Experts of a small language model.
Experts: 256 experts in each of 7 layers, 32 GELU neurons an expert, 8 picks a token, a sigmoid router, a shared expert of 64 neurons.
Training: a variant of Adam for the experts, 7007 steps.
Below are experts of layer 4 (counted from 0) of a mixture-of-experts language model. Rows are named router (the router's row for the expert), down (a neuron's output weights, with its number) and show model dimensions 0-95. Each number is 500 + 50 x the weight over its row's rms, rounded and kept within 0 to 999. Numbers have three digits each.
After each expert's rows: a language model's description of what the expert responds to. This comes from a sample of Wikipedia text that the model never trained on.

# expert 43
router:540563450466491466450518402571433432520508478489506492417440445539473601419499617542504495549532516503457523427450536567427514469487480423455577466499436486510539578541418558518477497546577486526569433421591481411463485533494547421517524506537463560562529499595481477539576456467409493485
down10:487432387434510451512480481494573464532465475532508583552560514562556495523429488496472557374464485518544450543530454513515509468523550502543445452482551559514472532512499480458455572442571518501483438523469517532489567526528468471468564579561477432529482508516456466587499510538512562478
It responds to: Occupation and academic suffixes. Suffixes and nouns for professions, fields and institutions, e.g. composer, architect, politician, academic, controversialist, communication, plus "of".

# expert 27
router:510478480471477485461481464503458523509515545490482505493514537584447597508570543537444488528467476462492465467473511547370602529543528439434514530481492430484519440525467531501494533530522458598657461359513446477536535522501576398475493454575530506482494485522477431481462535502520552489
down1:467490487483402529509584513425448483516618573474478532532495498514550478463528539497530554520413374566512550577528452442549580572482518446574559439547597444481523578505528524371536499468511478501510530474550561490501510432451469571525462457473470458534510513490444494480521461460441523491
It responds to: Digits inside long numbers. Individual digits in the middle or end of multi-digit figures such as money amounts, coordinates, populations and times in tables, plus million.

# expert 11
router:575460481444500484434489508499476484516543487426459475537594593467487663453623578492473435571395483443575538426462483550444483529579602370460530437473556513512519521485500509506530532508469526592560534439567508535503555476469498455426438399567506580525451532517437546522500485476394514509
down0:438438511473540543471411510538578523453523530484559453459450413461633436377540524518544549450445436584538470401522442489558471597516463462567533489444545548569568571529463514462514496436534577487456585502492416587557586479478523474565526520527512401461465560535440438488486497526478477504
It responds to: Mid-word Latinate syllables. Middle syllables of Latinate words, often after an initial c or p, such as cur-ric-ulum, vert-ical, ven-ture, spec-ific.

# expert 46
router:463516458470429503471581479552451409564480478432440503481434464546497486491462550397507438507512411414497437484482483490447594442517500489478482539438476488496465482447503484612535475558561489540586353340559436535475546554401494442424481507571536463603464576546454492470454487520491545479
down0:511522559501460425499490433503560473444490518478498478438476562429546495498585467477429449488564386541504484452490530531565461568460467543471514529498612450436513558474469500453599445480547549507488557486516497572570412575463502532566490407454508485525541495562471446539466481516629413478
It responds to: Consonant-cluster onsets, list dashes. Word-initial clusters gr, gl, bl, pl, fl, kn in building and people descriptions, e.g. glued, grade, Blaney, plus list-item dashes.

# expert 19
router:496504531479410449486554451515415510507531432358534495500528493523511531486415545493503432570534605514486471471424506493444589517484500286558490520498552457495509514521450488511590516496498564519562459487572420429461591462495529479487474533539423484483507502569542529516521503591436505539
down10:472557487532536539507491517466396466525564474550497594528469537533511485544556533456482465545576357466460463411465505499517454347414540504526432490514486436610472530533450526518537539428406568542513560522474461543545444512498488534587529486422504515357413435569484477534522612414510541480
It responds to: Institutional noun endings. Endings and nouns for government, politics and institutions, e.g. constituency, prince, prefecture, mission, and the words School, state, government, House.

# expert 12
router:493557444509551524487487492488464472513452483428517533526521438558414524495516543504512447533486516412563435475521519493329515495549496504521472510524540438453552468511426465538419471459562466525687494350524451535484460501546506459504503497535549518514486492529387446466549479512448494541
down0:551490368484525597497539477519455507562505609524555494504505588510494519498519595570501553496472386488484540439487528533421544475473445467513500475482560463509471441575565485472478466451462598598447423460603399536516475315546615470598604443508420445509540551422500557523493478495511462485
It responds to: Space before numbers. Bare space tokens in tables and prose, usually before a number such as a year, vote count or time, e.g. "July 1965", "| 0 |".

# expert 14
router:569496488511475492480569472439492442497485460417502560527547492474488522492514524496488445522513537425458524537514491530450527480571562498522588449510544423369441543492521524447539457479525609457614524421581542517482499519542520481373539423517547490553528570472502527462448510413489552533
down0:508535487519511483445410514483523505533539527510548580609486505489442442522438486489500396531479465455515447442448427559551505453584505488461505453541481507466522480535516499565574432465522557531485479580545548556488473485518544608534440471559558473548521554525507430481515419487495565516
It responds to: Name and title pieces. Short pieces following a capital in titles, headings and table cells (T-ru-th, R-ep-ublican, Smart B-uc-urești), plus French de and lone spaces in tables.

# expert 61
router:514478522435535545453577423508465494526551441423491507471540433485389525437516494549487511522517383458539500495504496554349544490448527430509508439527494408458441531449459528481508463510646486499559479430668554485426455551562427413422555468529458464529467533453468572501496463524544445513
down0:524603399526562462534544550572523478499517420446528482466487590552574575532430506446481441506518474449469464560500410407544467497429503437455429556443491527558573551537498478526479525523501567495520487557560589557463561413464567544455554477537453408505517419456484478479562493409570458473
It responds to: Capitalized word starts. First pieces of capitalized words, often names after colons, pipes or "of", e.g. Monthly, Monarch, Harvey, Greenville, Syria.

# expert 2
router:563487461404432425492513456358563416498503587494462521535480530528555522505595554527522492546363554482526433452498500440453592539534557471452501502518628462421498443470433505480475439420513489549572490428532422493483496518647453477382549439510594541480391542465508447484451560471481496524
down0:459534469424555506478510520512509519448485474508506452449585333545444556439526477461456519558499468471530422403470508463420479466396491495511460483529454470517510553412558509461447491461464368591498456529503499514519444507461479537459458476520472447539444490553477532532499430559558574539
It responds to: Word-ending pieces, list introducers. Endings like -est and -am inside words (interest, bequest, tournaments), plus list introducers such as, including, known, named, and sentence-final periods.

# expert 51
router:456487451459491551459480492488431380575482443518455487488569504558399512538428514531515390488572547514568510481475518558426548465545496445497489414446485420499451475473416503461500513471577549540559480430547413516551491518568589489534531479535578540487526523483475457510543540471431490476
down0:525491507590562469492566522476387449458508549538491497478546438441570473525594575432474494530538458463553523444505554534475484427519458606491558515407432441483505555441544455471488448484488516446482461549488476471472428546445486466523538479550428560422517499401461396536518477539551538504
It responds to: Sentence openers and determiners. Words starting a sentence or clause in narrative prose, such as The, In, After, However, Each, plus number words like two, three.

# expert 60
router:599500524435483557452502498461511467589420477481519461464459515527509551543556470515429500555449536494484404505471564449446557481482495511471512549530529429442528490521548486515543422504551523494602409362563451519526496527468507454487522455552466462541431601538428497494486455421507452480
down0:499508418473439489496516463464476503444508525453615451488536495433540524598482535508474516499509500464477427533497575494495461527531594525478521438539452498543499472518506566439516605505546582471530627522526435518439540530494574446517549497498440519501449458481531465595557468452562460485
It responds to: Song and album titles. Opening quotation marks before song titles and tokens in discography, chart and album listings, e.g. "Beyond Reality", "Album Chart", label names.

# expert 54
router:556449575444478516489564486445428512519430511372466494513508517552468551493583538531448413529477492441547453476493517485327580508502449433499506418509567404411501541507487489503483436474550507529638482421610496517472489505484463475444556450559469508520384514466491486503463522518442509640
down0:500447553548544577490468508569558546488540566525407528502468517394455423522470470523571556498401527548481414557477569470492436515461536469404455516491496394525544550553598618421495545455508563524449606502400549483421538502462510527503462471461489472444496534422505482578438510409489538531
It responds to: Digits and pro-prefixes. Year and score digits in tables and results, plus word starts like pro, intro, syn, e.g. "18-7-7", "pro-government", "Bovine Pro-ducts".

# expert 45
router:564478537474469526462500479487456434581536503438412540542530633469445558464553551490471510598417563443641488457421493519487553567417509415437466496482490425425493466536464540523539548436439482501606504448611472453521511489527494477490490446519463543528526471439433506540434517465452549535
down0:451542437502429419509512490529506558499424467424384452495454501518522510495494554527442391481553534493516481557475508554510439485425535534437518502505543545478442548498476471485503528547524562535477532497529511437438532522465523466532508509464607473422597503599547581432538497422543523459
It responds to: Consonant-vowel word pieces. Mid-word syllable fragments in names and common words, like op in Hislop or drop, ap in chapter, ip in Phillips, enc in stencil.

# expert 20
router:495523565449472480454501464423462411507446516378480542487497468530432564521541463445450482506478484478454502438539468555437553534551572370466456557505585523425407536568459438502480495419606513510548451472595484580514541553495536490495467542586553521551513488541354481446468445437478465517
down0:506427523501407508478449471433434520522420463611472510459471461464454502424534589505462513494537479419463521520554501498475662438442496559492522590479625505514534585500656487549538455453456517520516558641545542557522479422500354445530473532452564539550503436579484528497556439561583444465
It responds to: Proper-name second pieces. The second piece of a proper name right after an initial capital letter, such as K-az-begi, H-ered-itary, S-eat-tle, and Myrtle A-venue.

# expert 13
router:535475514451496445425470463439451413467571464358481471460521522582418527542484483467463440540475543496493507484524552411465560411572573433545428442485478509443483539580447502507572487550513615567603517447563497518498533496421516475441471494540465477517531558537448428538504556522487547468
down0:501545447510540555502503395487557562549538494508517524467483525457478518470451455518488550518509496500535445579451449459495503433502453496520512475529439448538551613515516567520467423449556597440459538380528523495416605521553505536509511566507506539455537579440542478518469492384481492493
It responds to: Liquid-consonant word pieces. Short mid-word pieces with l or r plus a vowel (le, re, ro, ol, el), e.g. Frog, Retro, multiple, supreme, LaFleur.

# expert 15
router:565518566399492571436552521414470466484498534482507455556531524589469518510486508444495494546442499517568477435474461563452478413486544451446524502503556493480471516563451501553467432435510482508554504442568388531419501477475454432495541427541523502495482473504418440430467513473510395484
down0:458444630534517422467508425518463520507454461421573366508463489577453424510513470402558517526529592564566603530502432474486524574450459558501558452439476508494435483552504483474429500515484511458537504605614513545593455561536545568516523406445437479528444519491451515400537426514523520503
It responds to: Vowel-consonant word pieces. Word-internal pieces following an initial consonant, such as ort in short, ank in thank or Lanka, ock in locked, plus the word to.

# expert 23
router:494447553542453485472491461502508546544499448489549535494523501591455547469474560482432450544424433452527437494512497443449530520576486403465524457507446368430487471468452454430487422462495450526588492470597544497420479481460390540368562495516473482553413554500455536436487486518485526483
down0:512450499431491557474528450527406476555535498453349431519486483537497573525532532448474419567482541533420513485559434591518506554408504454458579512540531612455532483489534532561425614532471527473466430557450486513524509487511543482578509451390540469538508374480567429524469554410451477554
It responds to: Symbols and non-Latin bytes. Raw bytes of Thai, Korean, Chinese and Japanese script, accented Latin letters, and math or table symbols such as ^{, _{, /, $.

# expert 62
router:550494467525479510440543467394448474476500465398493530432486527514515531512519562503444492494472422413550490437504542536407635470557491425577514437471511459391573534496448537468504456492575539563700465424522511416502572456395564478469468463584492589455472494577501437476482470492485495481
down5:536487405445600441502418455443419553454414554584479499433524532538559432540499449468511566480518636492555397552560435446429574545527581448413504559492450541467481620566584499518432426548471457519462490476537505547493535374442487500468485520480385483445461488414543507412509551482478499466
It responds to: Digits in years, dates. Single digits inside years, dates and numbers after other digits, such as 1644, 1938, 2022, and the word century.

# expert 18
router:500471512516473517458544487431444537553484470431513496542462503575474522495484484544498405516506450458579474507430585525380520514531467418510570450563517440526485544551508528493542474413552491525563450412594487557463499535487444467430623457556517512529439520496440537513522463491423501507
down0:493424541462507582484547439564621451513539448536569462529510550466507526503524449552509463544454505525471614540503535500480461528451487525549427463504464496532461536464555538563421456473427437570435497394415478496485527523426557587462521494387474495490437556486452461544418470588531440507
It responds to: Capitalized name starts. Capital-letter first pieces of proper names, mostly in table cells after a pipe, e.g. Old Tower, Long-ueuil, asteroid codes like 2001 Y-R.

# expert 38
router:553440480473526558476457467460475482518460550496465562519568491565500556462589514510488472489493544466496509529492466485385582467523532499411523498495541420442523511553502466554407496452535516540527526346530456491444460520450434512453469514547416504534565572520393485424505477489471531511
down6:514531487488509494469442504587481464475503512528479479600471537439551564464433572542555415500497504477530441481524566519534436527459468497481570493556486490441592456447462524602471476535458511430437463503488445525488439490538660491491524456494479587450556597529513488522428479488560493505
It responds to: Table cell separators. Pipe separators and markdown divider rows in tables, plus semicolons and slashes separating entries in stat lists and filmographies.

# expert 35
router:564422462447457383436497488492464431549497432440521492523526514473482536497570530485464415593509441535427492499439474502427471508532475471572530486510492520460512530528573570468439418495539560539622424456585463510452531476529447489507486561521452536573493506518521523472502475479407508470
down10:578459466448452487480459509464459528516585536470517453513621496577474561529445521595516562498530506433468465448528420524498505564462507477527602485569485527494560458608459508516524510556594500423525478453558491571474473416494577535503480482493530497493479508557586484637483432479531438536
It responds to: Word-initial fragments after articles. Short opening pieces of lowercase words after the or a, such as occ in occasion or occurred, p, c, m, par.

# expert 7
router:591465512442521504486519489453456461565529481408575561467519479566522557471518514484416487560441488367529508468539453495415574504557509489523526512605565471407472596498549498471471432487538509564573437406529495564477577539405477427494477490601465533502483520506469425495442511464518470513
down0:495406527507475533473456480543519530554652429553507550494600515472586527539424493557503511513467554451456535566556455498526514480564506354414501571490482564607442587460581509502479498490431473527483544410467512487577625490451407533506507462492450517495506505426553515458446549538555471485
It responds to: Periods in text. Period tokens, both sentence-final and inside abbreviations, decimals, URLs and list numbers, e.g. U.S., c. 1890, www., 1.80.

# expert 31
router:474547519472513507476495454490428529464529480425476508506546457536407537505464514525411473529527497415474463423452501533438589521446505485443441454591483433460493476523464524564494501569524535593600476424551467508546526515512494458538466472552528571563515521541442451500468514482473556545
down0:558567607533580471495450572563507511534480562520468495446565509524618524493496473508514572474404408549457519478554527475543487475513527489559468429423534568543609535542561508488525498439499430440379523487397552511524516514533543539469522464486526566553578475491519510411540471469514490513
It responds to: Al and re pieces. Word-piece tokens "al", "re", "S" and res/Res inside words, e.g. acre, portrayal, Royal, Scalia, arrangements, research, Greco-Roman.

# expert 58
router:507409486436449522434525488533387515550488442504581605511408528544435506449449511547482338491509453423522493451461498535350455582530546496533512512500535449485521513495487462483523439438517535568602485400565455511504483548466550421485526523614468534546469561486420491462493468480509501500
down0:583400568508454510507495505437537373508511527512422520486537476541573486530539532470510525511479380547395533541593427571507531474486502428478480466509525468540519476542510555618488378388577487499480448486489452555444420496524478551496533537491493522432441534565651527528504453523448541497
It responds to: Infobox geography fields. Line breaks, bullets, and fields in place infoboxes, such as Coordinates, Location, time zone names like Central and Eastern.

# expert 37
router:552504487507477506494498488495510442471527467440483520522534599555463531459498546436476457516412462530547529430521434510449568531481466404527470480544637520418447419568500515467429507518515515547567471471575439465603480506412559542484491412553509474448437551484467441467498505518493427485
down0:482487537528500580506541521535467383562432499415509484504474479529534553534463511505523512527514474463529478432498489469555496475637451398498484432537461467551477515564514422416402499559547464450512532520444503590582524413509512541448543506449433572568457544453445544496487531390463426473
It responds to: Vowel-led word middles. Mid-word pieces beginning with a vowel after an initial consonant, e.g. foreign, wildfire, spent, Tundra, university, southwest.

# expert 9
router:522502551468560555459464542499460488584561481453544526478513594554441601497596442531425455520494546373495489492544542487408548563477513461494559461655465523461465494503452552508466449513501386547583465486592483517548514422456418466492465474496536557509536515555492422523540559562455464488
down0:371409522535469550480484600463481469458474497480559512491503456439501550468455500500492601362459518542556540471512508449567459503447549531505558430618535523560491466436521509504499476543576520464433528566533483474529467502563414504484528421481390470578534530536476460498467547540422457509
It responds to: Short mid-word fragments. Word-internal pieces after an initial consonant, like em in Teemu or foreman, x in Expenditures, ons, enn, ax, plus percent signs.

# expert 24
router:484497439514450566468495480438515391552546509469507517460536592599476577469509493476531421526434530546505499457491587585431547429572522386546491434506551537470472508512470502420491460459547528531506422362570397511532534552499601376519514513572514581500508563498415381489535491522434477487
down0:520498534535496466472453481494469577441363555523556405497542436520469491467532438459535458509532442597470536471481530552461501504511558500441571528471504499514484473586472472562467558527402501534459393529427416426477565451513448481561529543472520600434502496459516489449599488444580477511
It responds to: Determiners and ordinal adjectives. "the" and noun-phrase modifiers after prepositions, e.g. first, two, most, only, few, same, new, other.

# expert 42
router:507492520459506409462499504461388427476475494404428508491530482555482590503545528509449460483539438378568522523486442554455602534499481527432486473441520403469594457494503420557448531455588514531564411423577452462451521497447553512470520477533487471438540599487443489504563581574492537507
down0:501557519510510556489413572429402439501538524457549534471561569524500477501452533593505548449506369551588504526484463497554611485543631574636547538470444529498533435507519577458514479454545462453501574497635516468505442469526442596475502460432470466555487420487557483500537507537497537470
It responds to: or/it suffixes, job nouns. Pieces like or, it, ac, id inside words, plus role nouns like author, director, and football positions MF, DF, e.g. cred-it, Hon-or.